Below are experts of layer 2 (counted from 0) of a mixture-of-experts language model. Rows are named router (the router's row for the expert), gate (a neuron's input weights, with its number), up (a neuron's input weights, with its number), down (a neuron's output weights, with its number) and show model dimensions 0-63. Each number is 128 + 32 x the weight over its row's rms, rounded and kept within 0 to 255.
After each expert's rows: a language model's description of what the expert responds to; "comes before" lists some tokens at least twice as common just after its tokens as in all text. This comes from a sample of Wikipedia text that the model never trained on. Tokens count by the router's weight.

# expert 29
router [185 126  60 145 103 165 174 115 150 117 165 161 139 126 123 137 108 137 119 144  89 111 101  83 166 187 187 114  99 152 144 150 184  93 143 101  98 149 124 155 117 119 132  76 123  97 110 114 166 115 164 103 173 103 124 175 151 126 130 139 106 165  91 144]
gate0 [165 121 125 179  75 191 133 166 191  59 136  56  50 102 122 135 115 154 127 123 130  84 120 104  93 105  98 121 152 124 133  64 135  82 152 168 118  76 129 133 124 216 118 149 152 101 125 110 152 119 170 111 122 160 139 115  94 137  87 132 162 172 127 122]
up0 [133 129 130 190  62 150 108 157 195  43 164  85 120  90 134  97 103 145 118 174 135 114 157 106 110 104  93 106 157 186 131  77 161 109 147 121  97  65 116 138 142 179 100 129 109  74 138 122 179 146 129  86 111 126 148 147 117 153  99 130 175 159 167 137]
down0 [138 143 103  71 170 159 165 168 138 160  84  67 108 131 175 125 131 129 140 170 175 119 167 140 159 100  87 125 140 113 158 176 125 128 183 144  86 121  65 119 104 113 141 145  83 142 153 153 172 124 118 158 130  34 137 211 104  97 100 126 102  91 165 102]
gate1 [ 74 141 128 118  87 156 141  87 114 178  74 109 159 149  86 144 131 115 142 189 141 171 125 125 143 118 132 170 111  76 118 110 166 134 124 122 140 179 186 104 124 101  93 129 134 154  82 136 137 166  94 151 147 150 138 126 134 125 109 141 192 144 135 143]
up1 [114 140  97 136 107 138 114 116 128 160 192 227 162 116 152  54 151 134 135 137 123 118 103 212  77 111 117 124 200 144 121 156 105  99 157 152  90 110  95 132  89 171  86 133 129 160 167  92 116  83 116 164  84  96 119  89 142 108 115 182 121 132  82 144]
down1 [138 193 118  81 168 162 106 140 151 141 162 105 129 120 168  50  99 162 111 128  90 174 159 107  81 145  71 171 142 150 120 129 144 154 113 189 143  72 115 170 138 128 118 160 139 138 137  91 176 135 145 109 162 105 146 106 195 139  98 117 125 142 198 134]
What it handles: Digits within numbers. Digit pieces inside numbers such as coordinates, birth years after c., decimals, times and table figures, plus unit words km, sq, m.
comes before: " |", "%", ")", "°", "–", "″"

# expert 40
router [185  82 116 104 104 112 131 162 136 123 146 133 159 131 139  96 129 133 115 160  69 115  89 111 164 206 140 109 115 157 174 140 211  75 178 128 121 201 130 158  87  85 143 102 140 114  91 113 127 142 154  61 152 149 112 163 175 113 121 129 125 149  53 161]
gate0 [158 103 120  94 101 123 136 193 135 109 111 144 167 165 198 114 113 123 120 162 116 145  93  94 117 153  82 115 139  90  74 112 138 141 102  77  75  94 118 243  84 117  80 120 167 124 113 107  90  84 159 141 114 105 123 176  67 177 126 171  94 133 156 158]
up0 [ 97 156 135 158 102 100 101 183 152 171 118 101 161 103  90 132 195 115 134  86  84 156  69 177 106  67 145 119 160  91  54 152 150 136 107 112 154 170 164 157  97 131 105 146 159 131 168 127 169 177 132 138 124 144  50 164  80 111  77 167 181 141  93 142]
down0 [104  89  27 123 123  98 110 197  76 139 108 121  84 104 144 102 114 162 114 166 125 166  96 119 128 125 140 157 208 119  95 145 110 173  95 128  79 129 128 136 163 130 117  80  95  95 102 126  90  86 150 129 114 123 114 141 149 135 188 175 128 145 140 133]
gate1 [126 145 121 113 100 144 123  88 155 143 134 145 179 118 139 140 133 137  84 129 106 170  98 133 142 109 151 130  83  56  72  52  79 119 131 141  78 125 104  98 121 149 149 107 147 117 133  91 115 118 108 188 155 132  90 153 114 114 141 176 159 153 109 104]
up1 [ 84 127 108 205 139 118 153 192 162 109 158 118 154 116 103 135 171 123 143 113 101 124 168 131 126  97 123 144 152 164 159 157  74  99 130 137 101 122 102 103 132 119 137  86  90 118 101 141 137  81 105 109 112 136 158 177  62 121 116 162 104 134 174 142]
down1 [150  80  90 122  99 207 113 137 153 126  71 115 164 203  96  73 167 123 130 188 171  90 108  85 130  98 186 127 115 124  91 129 126  82 126 114  90  80 155  97 157 123 149 164 167 119 129  96 132 106  96 100 126  86 134  91 108  89 122 145  98 120 153 165]
What it handles: Commas and conjunctions. Commas and the words and, or, but, & that close noun phrases or clauses, such as collection, then along with.
comes before: " and", " the", " which", " but", " a", " who"

# expert 15
router [134 115  70 106 112  93 183 131 190 137 168 113 160 148 152  95  96 167 109 162  87 116  86 108 135 167 169 126 121 121 163  80 164  80 133 128 145 128  77 182 130 135 103 132  60 137  87 121 122  96 190  73 161 148 107 155 149  79  80 121 120 179  49 171]
gate0 [125 155 109 110 135  54 118 125 128 139 154  87 109 204 209 120 108 132 114 153 154 148  91 142 164 127 104  64 127 165  83 110 223 115  92  86 145 119 113 175  75 100  62 111 130 176 140 165  99 136 158  87 218 168  85 133 150 121 168 156 158 162 162 159]
up0 [119 109 141  81 197 121 146  99 133 118 145 166 131 195 160 186 111 136 102 127  86 114 109 101 229 145 105 129  98 102  95 139 127 144 112 129 124 112 217  88 100 127  93 111 203  95 120 204 129 135 178 135 101 193 110 160 127 107 143 114 172 156  83 119]
down0 [135 145 120 104 125 145  83 127  96 132  83 147 113 101 140 138 170 176 148 135 128 175 128 123 131 130 181 134  99  46 132 150 149 144  98 130 125 172  96 102 109 179 156 136 152 119  79  97 126  78 120 162 181  83 119 145 111  87 134 101 100 165 126  81]
gate1 [141 150 114  95 128 129 152 137 106 138 140 147 168  65 115 131  64 197 170 131 101  91  90 143 123 208 141 169 161 143 117 150 164 115 123 101  94 142 134 151 143 102 134  95 119 177 160  99 128 114 207 156  67 153 120 120 125 163 156  70 135 165 140 105]
up1 [ 95 135 108 137 105 195 140  90 147 117 161 142 169 166 150 115 114 149 123  80 126 112 122 189 114 113 143  91  91 112 146 152 168 137 111 105 109  98 105 140  80 151 183 188 139 136 123  58 129  77 140  95 159 104  58 124 102 125  65 121 121  69 114 110]
down1 [136 121 100 104 113 125 107 148 135 101 133 148 116 176 106 151 159 152 141 126  91 148 154 149 112 114 107 145 119  59 156 148 112 118 164 176 156 165 167 184  91 142  57 113 118  97  61 121 104 176 127 149 125 144 131  82 143 189 163 104 124 119 138 152]
What it handles: Sentence-ending periods. Periods ending sentences or after initials and abbreviations ("John L.", "U.S."), plus table pipes and blank cells in tables of names.
comes before: "\n", " The", " He", " In", "S", " It"

# expert 2
router [176 113  93 152 141 160 186 123 140 105 165 121 107 218 133 143 141 146  87  89  62 138 113 124 168 128 180 122 113 133 116  69 165  87 144 136 197 149 149 194 129 127 174  99 156 182 110  91 155  93 145 110 141 125  96 185 140  73 145 106 116 138  96 168]
gate0 [125 146 152  87  98 147 114  86 127 134 148 172  49 164 141  79 140  90 138  84 149 145 154 153 169 169  85 114 163  87 136 165 136 118 114 138 173 210 110 192 103  78  83  95 142 140 117 134 165 170 113 107  92  57 141  86  91  93 126  64  88 150  98 131]
up0 [108 163 133 121   0 145 121 169 133 128 221 181 143 167 128  91 161 174 158  93 118 103 126 129 121  99 116  63 156 125 131 116 103 148 145  91 111 119 139 147 125 111 101 144 114 127 138 104 143 154 131 177 100 159  88 125 142 137 133 156 143 132 113 134]
down0 [134 111 116 154 109  75 161 132 131  80 193  95 141 123 147 106 128 113 106 130 129  87 106 111 134 181 150 141  31 146 111 147 135 109  93 117 113 124 134  96 127 140 113  82 180 152  68 112  56 118 128 128 126 144 111  94 157 126 119 132 133 133 103  85]
gate1 [131 112 102 130  61 143 178 135 178 154 162 147 162 167 165  96 126  70 131 102  70 168  55 159 129  88 131 138 179 120 157 109 130 104 127  94 239  47  88 140 146 136 119 112 132 159 145  77 173 126 121 156 131 102  75 183 107 150 107 165 146 143 105 158]
up1 [145 192 130 114 152  80 109 165 121 137 146  89 169 114 109 102 109 144 105 186 153 159 192 125 159 183 122 159 117 154 107 147 131 135 134 144 116 134 126  75  91  65 104 140 104 131  91 119 138 149 140 148 128 139 179 169 180 125 126 129 137 109 114 133]
down1 [136 122 130 118 148 112  75 105 171  93  90 152  67 194 124  76 133 112 125 116 124 118 157 135 124 167 177  98 135  77  76  93 122  84 160  97 130 191  63  76 134  94  90  68 184 167 152 149 132  99 148 158 120  83 146 132  65 153 128 155 128 124 117 108]
What it handles: Election table headers. Cells and connecting words in wiki tables, especially election result headers like Votes, %, ±%, Candidate, and "Change from".
comes before: " |", "\n", " ", " %", " ±%", " Votes"

# expert 51
router [152 106  65 132  82 160 140 123 151  97 186 125 125 119 159 134 114 155 154 166  96 113 107  98 125 162 166 120  71 130 149 154 168 120 147 124 147  96 163 144 119  69 145  45 112  92  94 171 185 115 147  53 166 134 102 137 150 123 135 128 112 162 105 157]
gate0 [182 183 155 135 193 101  77 141 107  93 110 181 150 120 110  96 130 133 193 178 138 129 159 114 123  94 143 133 104 163 159 103 110 120 117 126 163 140 142 151 131 108 113 108 140 177  63 113 147 142 124 129 138 162 124 160  95 132 126  95 149 175  99 133]
up0 [143 126 107 201 163 177 150  88  90 137 163  98  60  84  91 125 122 123 145 128 128 131 104 115 177 136 127 101 123 125 142 165 112 140  94 154 150  89 137 145 158  99 160 126 145  81 108 180 206 176 142 148  87  94 184 165 147  95 164  94 150 131 123 125]
down0 [133 112 109 160 144 118 112 145 158 111  91 137 135 135  99  74 144 180 105 147 143 142 154  93 136  58 122 170 152 145 169 101 117 141 137 187  65 149  79 107 115 162  84 147  75 123 132 108  27 104 177  99  64 201 149 178 100 142 151 138 133 117  90 101]
gate1 [123 111  62  74 148 156 119 119 181 112 190 192 147 126 168 198 194 149  98 150 122 144 125 100 134 176 137  92 187 115 122 153 138 121 139  78 146 112  90 133 133 109 163 106  37 153 185 145 174  99 148 109 166  91 101 156 191 123 169 111 112 137 127 105]
up1 [ 93 137  96 129 108 194  93  65 127 127 151 114 174  99 140 121 146 173 142 178 127 120 113 115 114 157 118 154 140 100 116 175 127 128 150 123 108  94  66 124 131 132 193  99 107 129 177 175 138  69 176 126 164 132  46 130 117 115 120 150 156 149 116 117]
down1 [103 132 138 126 129  87 106 101 128 163 154 127 154 114 138 131 155 127 138 119 146 102 129 179 133 129 130  79  76 154 112 154 116 109 183 104 144 122 118 139 148 134 151 111 183  53 157 142 139 154  85 112 140  97 110 161 106 145 171 141 103 161 145 116]
What it handles: Coordinates and numbers. Degree, minute and second marks in geographic coordinates, plus digits, km, million and ISBN numbers in tables and infoboxes.
comes before: " |", "°", "N", "″", "W", "′"

# expert 50
router [152 108  94 128 122 135 132 118 161 129 140 111 137 158 122 134 135 174 130 118  56  95  97 119 136 188 162 112 153 182 145 148 161 108 152 108 143 121 143 122 111  72 127  98 158 126  82 150 186  71 137  92 151 179  88 157 151  89 128 135 113 154  62 201]
gate0 [120 131  85  92  65 167 158 133 219 125 124 177 155 212 152 117 108 153 145  59 139 148 108 147 185 156 149 118 131 125 106 142 158 142 152 148 197 119 158 101 146 153 143 132  56 144 102  78 126  79 150 126 162 153 124  96 105 146 139 191 172 113 124 107]
up0 [162 114 159 112 176 117  93  96 101 130 147 114 133  62  82 143  98 130  93 168  97 116 153 105  96 109 113 103 113  93 142 122  55 127 132 131 150 154 134 161 127 151  81  79  78 121 160 120 111 196  67 158 124 149 139 158 161 101 137 110 138 150 186 149]
down0 [164 143 109 176  95  99 152 157 153 143 119 142  99 109 112 162 121 136  79  86 136 162  20 197 154 186  62 176 165 118 166 133  92 133 138 164 131 219 171 145 128 145  99 148 130 151  48 125 103  64  98 123 126 148  90  78 122 113 141  85 141 159 102  99]
gate1 [191  87 123 134 104 158 111 175 164  49  97 166 117 111 127 120 152 111 139  95 134  77 105  96  67 176 145  75 129 119 121 115 172 127 157 116 158 110 143 119 109 147 118 149 126 111 149 163 144 187 139 137 143 129  89 127  97  91 134  97 128 113 139 137]
up1 [ 72 123 124  85 187 181 140  53 105 163 143 146 117 130 101 137  91 122 161 119  93 187 139 132 168 106 123 191 146 176 101 109  81 157 105 131 107 150 107 113  86  89 104 105  76 152 111 104 161  95 129 130 123 122 139 105 151 151 147 151 147 133 132 138]
down1 [158 103 140 147 175 188 125 127 155 196 110 146 103 116 126 109  61 104 157 161 172 123 104 126 141 129 144 135 141 112 209 123 119 166 124 119 111 130 128 117 111  90 125 103 118  88 145 131 147 118 159 126 104 162 128 119 126 170 114 154 157  92 124 110]
What it handles: Table cell separators. Pipe separators between table cells and semicolons in number lists, especially after numbers or at row ends in results tables.
comes before: "\n", " ", " 0", " 1", " 2", " 3"

# expert 38
router [177 119 111  86 111 139 181 139 145 106 185 111 146 169 136 119  85 157 116 127  82 143 117  29 162 148 165 169  95 112 180 146 142  97 135 112 125 115 131 143  45  97 121 148 177 110  90 125 164 125 108 125 192 172 117 131 174 137 123 112 177 173 101 159]
gate0 [156 115 145  95 166  81  55 154 123 167  88 152 113 154 111  86  82 116 154 168 135 170 173  91  75 164 136 128 110 149 154  90  90 130 108  75 106 123 183 114 131 120 145 120  30 155  82 121 114  97 105 151 247 117  96 194 131 113  62 130 110 139 135 129]
up0 [ 90  93 135  50  93 135 127 168 122 112 141 103  78  99  78 175 153  63 150 161 154 143 139 126 132 188 122 130 122 155 173 146 102 133 109 120 113  84  73 183  87 141 176 139 125 170  99 104 148 139 112 139 110 154  70 151 118  72  55 132 116 108 120 116]
down0 [127 127 172 112 103  72  55  99  95 195  87  64 131 193 141 106 109  63 140  99 171 120 105 119 117  82 190  81 120 194  86 129 110 145 134 157 129 128 157 120 138 124 133 100 167  47 116 151 139 143 124 149 119 141  96 152 152 117 114 139 124 114 132 126]
gate1 [108 130 127  91  92 129 133 160 114 158 120 190 158 113 228 134  95 153  90  65  84 137  91 154 155 135 121  59 125  59 110 109 145 124 128 138 195  53 186 183 170 155 138 105 147  70 116 121 142 130 131 111 145  91 106 160 160 134 162 126 144 165 152 139]
up1 [100 144 132 140 190  87 219 120 109 107 111  84 138 136 135 114 119 178 139  71  36 106  99 127 183 121 123 175 125 136 125 164  94 135 129 143 131 146 101 143 129  69  95 110 123 130  90 172  91 148 126 153 160 149 146 107 108 140 172 125 142 120 148 112]
down1 [ 89  65 131 132 154  95 172 133 144  79 121 128 155 114 142 115 140 140 170 170 171 148 153 126 162 166 185 154  99 119 119  78  97 100 160 156 169 116 137 137 117 131 145 127 109  96  86 150 117 165 150 150 133  54 122  84 114 120  76 141 167  90 168  90]
What it handles: Preposition of. The word "of" after nouns like part, age, member, in phrases such as Part of, as of 2018, League of.
comes before: " the", " a", " his", " birth", " this", " its"

# expert 17
router [115 121  52 133 118 143 170 137 204 142 191 156 180 154 143  95  97 123 174 135  98 114 123 105 139 203 166 130 137 123 188 154 154  73 143 196 135 166 124 142  88  70 129  89 153 149  51 143 151  75 148  98 131 146 136 170 121 110 118 124  96 121  76 161]
gate0 [134 129 144  84 170 158 132 172 126  63 100 141 136 107 133 119 154 159 175 100  73  84 112 147 115  98 133 105 116 200 110 124  98 136  87 144 104 105  97 101 148  83 118 181 186 158 137 134 116  66  96 168  70 154 142 140 154 168 120 110 114 146 137 121]
up0 [100 134 123 128 178 166 190  51 124 162 109 198 170 133 161  91 110 100 126 110 108  83 117 134 167  96 109  59 149 115 147 134 126 143  75 167  81 140 147 143 123  73 143 126 201 111 119 152  96 103 114 125 148  89 107 100 103 148 117 174 108 131  50 125]
down0 [157 112 143  85 118 121 128 119  99 149 187 122 113 151 133 183  88 146  90 134 177  93 128  75 101 104 102 128 139 161 146 165  81  85 103 172 111 102 100 131 109 106 153 134 129 172 163 159  93 164 158  86 158 100  46 107  81 115  96 128 116 126  78 147]
gate1 [124 145 162 133  82 160 170  92 149 128 120  98 198 145 104 137 113 116 160  88 178  97 131 137 161 194 110 159 120 106 112 145 111 106 177 146 177 132 147 103 134 159 142 124 217  98 100 118  63 112 133 109  94 129 162 115 216 116 136 102 158 133 182 122]
up1 [109 143 115 137  58 115 132  87 199 147 119  89 158 149 133 153 128 127  88  94 139  91 121 141 165  46 138 106 138  80 138 121 155 124  92 162  77 152 126 109  57 166  98 135 106 160 157 166 168 136 112 116 130 136 149 143  86  89  67 136 121 128  85 137]
down1 [109  86  92 178 115 127  76 122 114 116 158 115 149 146 112 174  87 125 102 135 156 169 105 139 144 119 109 157 129  62 116 164 177 101 142 133 188 123 134 104 145 194 107 142 159 145 108  72  73 181 115 165 171  75 157  84 153 137 142  77 121  97 172 145]
What it handles: Line breaks in tables. Line-break tokens, mostly ending wiki table rows after a closing pipe, also blank lines before headings and table separator rows.
comes before: "|", "-", "\n", "==", "===", "The"

# expert 5
router [206  80 116 123  90  79 174 106 149 143 141  78 136 179 164 116 160 158 141 122 122  93 111 128 149 166 146 108 111 146 205 158 169  89 160 133 163 117 176 158  71 106 132  99 131 172 128 145 162  78 117  62 165 142 115 162 143 106  83 125 155 153 104 255]
gate5 [150 115 134 126 156  88  87 185 144 108 153  85  63 146 132 139 146 136 196 137 150 140 169 152 177 111 135  56 132 158 177 120  63  71 151 171 145 157  85 109 206  92  92 104 118  99 129 133 155 134  98  76 152 130 192  87 111 104 127 109 191 147 127 138]
up5 [197  98 117 148 108 168 117 139 107 108 161 133 164 192 154 130 179  59  76 115 130 170 123 120  98 139 137 168  86 136 119  84  91 132 105 119 122 133  94 173  72 153 176 152 149 153 120 171 136 146 111 140 118  43 141 145  94 185 136 161  88 127 134 130]
down5 [159 163 112 122 104 145 109 114 107 118 133  60 129 133 127 144  69 139 140 141 126 161 151 127 149  81 100 159 113 113 159 102 113  32  88 140  90  88 124 135  56 124 101 137 117 140  51 142 128 199  54 142  71 117 164  57 146 142 148 162 116 106 128 142]
gate6 [155  75 134 119 116 105 112 142  54 129 143 170 153 132 166 123 131 167 108 106 184 104 158 127 118  91 122 157 123 202  59 155 119 113 145 114 133 129  52 147  73 110 136 107 127  59 138 150  64  96  80 114 144 152 235 102 119  79 129 118 138 131 124 100]
up6 [137 124 138 121 149 184 133 113  85 167 107 127 157 188 118 139 142 104  26  88 144 125 135 134 115 128 126 135 180 134 139 120  72 101 124 151 150 124 124 156 112 113 143 140 179 127 142 123  43 123 138 114 157 172  79 130 169 113  61 187  69 174 154 151]
down6 [135  89 174 181 142 151 120 129  64 139 118 134 140 148 213 129 159 135 205 152 157  63 158 119 165  67 144 155  99 162 150 155 149 160 104 132 146  75  69 121 114 107 125 171  67  94 201 144 190 122 162  97  54 116 153 137 101 145 137  63 170 140 162 113]
What it handles: Prepositions after verbs. Prepositions and linking words right after a verb or participle, usually before an article, such as into, from, during, following.
comes before: " the", " a", " his", " an", " their", " its"

# expert 59
router [157  94  69 136 112 157 127 146 177 110 151 123 152 162 122 122  97 129 163 107 106  75 125  80 126 160 175 158 127 168 146 132 169  91 163 127 103 138 125 143  88  86 134 104 122 116  93 162 161  94 141 101 162 170 129 189 131  98 100 134 113 172  94 154]
gate0 [145 154 125 145 131 107 128 161 112  94 171 112 143 171 187 135 128 138  78 176 148 136 152  95 132 105 125 222 133 101 109  64 146 117 109  92 133 165 144 161  91 179 133 120 159  67 161 159 144 161 135 148 161 119 115 123  83 116 139 138 145 134 142 125]
up0 [114 168 129 125 128  94 148  81 209 187 175 143 144 115  96 116 127  95 123  80 106 156 111 183  92 145 106 107 145 167 168 165  97 107 136 207  84  78  41 120 159 125 141 127 131 141 108 114 134  94 139 122 119 122 133 168 129 125 152  75 118 137 121 119]
down0 [181  99  89  57 182 154 139 165 106 123  87  65 140 111 207 101 160 166 137 127 105  95  89 111 123 119 142 145 135  97 126 158 171 141 161 147 130 146 157  85 101 121 119 155 156  67 128 119  90  95 139 171 142 136  84 112 138 170  58 147 110 102 162 114]
gate1 [129 158  68 120 132 157 116 144 103 131 144 147 124  66 182 154 121  92 132 120 167 171 121  70 138 128 173 119 143 108  75  94 124 127 146 125 132  88 101 107 205 128 160 103 107 104  95 121 121 145 131 143  87 116 116 132 121 119 141 179 113 116 122 118]
up1 [148 161 150 133 122 129 136 197 151 131 103 147 129 103 135 121  98 101 106 131 118 128 125 214 109 134  92 170 130 172 149 179 106 113 112 149  91 136 142 163 113 137 113  82  74 137 143 156 137 118  82 155 164 112 115 207  77  85 113 133 157 163 132 117]
down1 [135 103 156 133 199 139 161  75 148 154 156 230 102 116 134 146  84 145 155 107 109 150 167 130 126 162 150 119  61 136 157 169  87 174 134  62 137 134 126 140 108  88 141 130 142 152  59 123 157 101 119 104  94  87 160 160 168 137  91 158 126  93  88 156]
What it handles: Year numbers. Four-digit years, especially 2000s and 2010s, in table rows of filmographies or statistics and after in within running prose.
comes before: "–", " |", ",", ")", ".", "),"

# expert 18
router [ 95 119  88 110 122 113 189 103 128 119 205 130 144 153 170 114 139 133 118 131  96 101 121 103 151 158 193 129 147 128 162 119 165  82 179 179 130 146 153 159 113 132 112  75 117 164  94  99 151 119 128  94 159 162 144 142 131  77 110 130 103 139  49 170]
gate0 [121  91 145 158 116 168 110  83 136 109 108  12 103 102 124  87  95 109 129 129  75  79 141 151 164 164 142 201 130  61 127 132 172 144 192 194 151 166 146 123 112 150 179 144 152 102  56 142 181 112 131 124  78  92 109 155 151 113 102 124  95 135 164 145]
up0 [129 158 114 108 181 107 147 145 155 129  77 212 173  91 118 183 139 158 100 157 193 195 126 117  96  74 132  46 127 180 154 108  93 102  68  35 110  98 131 155 114 125 134 116 108 153 185 126 115 122 139 160 168 159 134 110 118 131 155 139 163 118  96 126]
down0 [191 151 162  68 147 164  96 103 125 154  75 106 181 176  99 117 132 204 163 111 125 107  63 154 134 162 140 107 111  39 117 114 155 215 126 109  97 109 163  56 146  99 188  91  93 152  87 234 135  94 191 113 135  98 114 167  77  84 119  85 130 139 130 159]
gate1 [138  98 122 124  76 158 164  80 161  84 194 168 251 153 118 157 124 161  84 130 182 114 147  99 172 163  89 161 108 178 131 143 139 139 188 166 144 110 161  96  54 105  84  94 182 110 134 147 183 115 144 147 159 121 124 114 109 114 139 110 117 134  96 114]
up1 [119 135 135 186 147  71 136 103 171 120 184 129 125  98 126 143 120 140  69 101  74  91 116 152 133 158 155  39 116  82 134 123 170 147 138 174 132 132 156 134 142 124 156 146  85 135  91 123 102  86 113 131  67 129 109 107 143 138 109 162 116 114 114 139]
down1 [145 146 125 163 115 136  73 168  96 100 103  81 118 197 113  63 128 157 162 134 142 133 142 118 105 101 165 103 139 158 114 143 147 174 114 112 137 133 113 142 124 160 160 101  91  99 151 132  95  98  85  87 120 149  81 155  83 108 134 126 111  96 138 142]
What it handles: Line breaks in lists. Line breaks ending items in infoboxes, bullet lists and tables, such as before "- Institutions:", "- Branch:" or "| Game".
comes before: "-", "|", "\n", "=", "===", "=="

# expert 48
router [158  72  92 113 157 150 186 108 113  85 101 124 123 196 155 102 176 123  96  99  68 100  77 101 144 107 169 155  87 176 177 107 211  97 158 159 115 142 157 172  95 120 170 122 114 145 102 148 146  74 113  84 159 114  74 141 162 141  47 139 122 168  93 166]
gate0 [ 93 140 103 153 130 167 135 134 187 136 149  91  85  94 119 112 119  74  69 142 134 145 135 171  34  94 145 143  84 171 181 103  78 116 130 130 142  72 125 123 154 204 155 121 126 150 132 144 139  64 136 106  95 135 114  68 146 110 169 115 110  99  93  85]
up0 [144  85 145 121 147  73 137 128 169 146 130 154 147 156 142 133 117 149 121  78 166 147 138 156 148 118 162 157 143  92 131 131 145 154 145  81 177  93  69 139 113 184  85 113 154 106 121 135  75 149 164  97  93 153  82 145  90 115 136 107 195 110 125 141]
down0 [136 130 199 112 165 112  93 184 142 114 152 122  73 138 137 181  93  95 113 162 113  89 153 125 184  67 145 161 179 116 127 112 161 151 135 106 130  99 102  71 122 171 154 156 126  78 149 177 149 178 136 107 129 151 110 160 125 163 122 109 131 112 106 159]
gate1 [151 146 108  98 115 114 118 122 128 155  94 157 156 192 145 160 151 102 124 122  84 119  66  84 187 154 176 139 100 141 101  91 141 104  90 114 144 120 181 137  62 138 186 103 135 162  72  81 175 126 128 160 141 101  84 127 190 167 149 135 117 135 164 133]
up1 [ 95 148 136 136 164 131 107  80 129 197  82  96 114 128 134 107 156  75 120 123 105  98  75 160 198 122 134 129 101 201 192  35 157 127  81  92 170 107 139  86 135 151 149 134 137 210 146  86 132 126 132 134 148 133 125 193 148 143 127  82 105 153 183 104]
down1 [100 122 120  56 164 146 132 137 154 130  69 151 138 117 102 149 103  50  79 181  92 148 151 138 125 125 179  85 138 140 145  96 203 114 151  95 129 133 137 117 101 179 127  99 146 128 120 134 149 181 102 164 151 162  70 144 188 160 154 109 116 159 145  79]
What it handles: Census and time phrases. Sentence-opening or quantity words in census demographics and schedules, such as At the 2000 census, For every 100, All times.
comes before: " the", " a", " age", " 100", " least", " were"

# expert 21
router [147 108  77 158 144 105 132 117 141 128 147  92 176 140 153 123 162 152 127  92 137  76  94 125 110 175 151 117 108 143 169 131 214  47 188 116 117 167 104 208 100  94 170 125 143 193 129 108 157  87 168 101 144 127 110 178 140 136  99 125 144 160 129 192]
gate5 [132 187 100 116 135 184 164 176 134 128 105 161 153  73 181 114 122 129 133 119  58 161  96 119 140 114 122 140 116 126  82 153 154 125  95 107 174 147 180 102 125 116 127 115 146 102 148 123  44 142 134 165  80 130 132  85 165 136 100 177 218 112 131 124]
up5 [110 124 131  78 132  90 121 131 108  94 113 108 139 165  93 166 102  79 132 161 118 122  71 108 107 119 136 122  97 164 113 125 145 130 141 158  63 123 156 135 120 110 120 108 114  96 123 165 177  87  93 130 179 102 125 199 133 112 195 140  83 130 115 144]
down5 [136 119 135 139 182 158 141 162 134 140 122 100 150 130 166 165 138 100  71 119 110 164  87 105 155 118 102 130 157  74 132 160 136 190 145 144 110 146 120 139  84 144 143  29 158 105 107 147 119 149 156 148 211 104  93 144 115 107 115 168 140 129 115 119]
gate6 [157 123 119 167 148 141 181 104 178 126 104  64 168 102 130 131 140 105  77 137 127  92 113 130 120 112 104 172 141 135 140 145 116 135 162 158 206 153 112 158 120 138 136 139 128 139 102 159 119 136 118  83 112 115 134 177 156  87 136 106  96 118 137  95]
up6 [112 141 119 133 124  82  95 180 154 162 120 117 132 126  96 179 126 186  77 138 156 161 121 163 147 112 124  85  94 149 171 134 107 130 139 113 153 165 157 160 102 145  87 128 106  95 128  91  67 116 167 121 180 102  99  77 129 150 142 201  93 151 145 118]
down6 [193 136  76 155 140 192 138 157 110  99 103  86 134 112 114 133  67 124 108 128  94  69 154 109 146 123 105 188 118 112 213 158  96 135 102 158 117  66  47  90 162 165  73  87 116 121  88 143 106  81 116 190 111 134 144 138 152  52 176 151 108  97 160 190]
What it handles: Copula after subject. The main verb "is", "was", "are", "were", "has" right after a subject, often in opening definitions such as "Victoria Hall is a".
comes before: " a", " been", " not", " also", " an", " the"

# expert 63
router [153 102  95 154 114 165 155 173 151 108 137 161 120 176 134 119 115 127 135 135  84 100  99  63 132 132 167 127 129 115 153  95 170 101 151 112 128 142 122 143  82  70 124  66 132 134  96 138 149 109 112  84 152 189 120 170 124  97 110 147 130 191  69 161]
gate0 [ 69 173 102 117 126 170 109 159 143 114 127 133 102  96  90 155 116  91 163 166 130 105 122 140 113 100 110  76  70 114 139 139 131 166 167  98 120 152 185  91  70 132 180  92  88 111 150 142 159 169 108  71 145 222 153 158 170  97 147 180 133 112 122 149]
up0 [126 183 118 156 116 122 161  72 107  93 190 140 173 161 134 130  67 143 175  84 113 104 123 175 122 151 135 140 126 199  95 176 139 123 117 103 220 110 158 134 130 118  98 138 110 114 114  94 125 106 141  97 134 141 112 150 161 112 122 215 181 103 157 154]
down0 [157  63  78 128 134  93 136 154 111  91 130 138 141 120 129 111 111 121 130 170 115 133 137 143 140  68 206 145 135  76  90 113 129  85 118 130 128 100 145 191 147  80 128 177  94  86  66  95 130 177 141  79 151 105 107 141 152  97 140 150 147 176 110 142]
gate1 [194 142 106 121 130  68 151 120 156  79  76 145 129 143 107  85  78 181 152 139 106 107 129 205  98  90 108 119 137 113 124 131 105  87 111 155 132 149 134 135 154 128  99 151  90 104 134 130 145 118 183 122 184 115  90  79 171 177 129 148 133  95 144 148]
up1 [156 124 126 172 109 119 135  97 128 130 117 149  98 129 101 170 111 126 107 133 129  76 152 151 150  94 129 176 179 130 127 105 140 135 110  73  69 125  85 130 127 102 115 164 141 126 154 161 170 124 147 138 164 155 107  91 153 108 165 139 131 124 119 121]
down1 [125 112 104  53 189  97 123 106 113 129  98  86 142  83 107  84  70 188  85 111 157 143 151 171 109 132  86 148 135  76 193 118 134 106 115  99 141 143  46 136 152  87 111 157 186  97 140 125 123 150 148 104 138  17  95 103 108 140 133 136 108 147 164 183]
What it handles: Year numbers in dates. Four-digit years in full dates, tables and career spans, such as "December 2005", "September 24, 2013", "2015–2016".
comes before: ",", "–", " |", ")", ".", "),"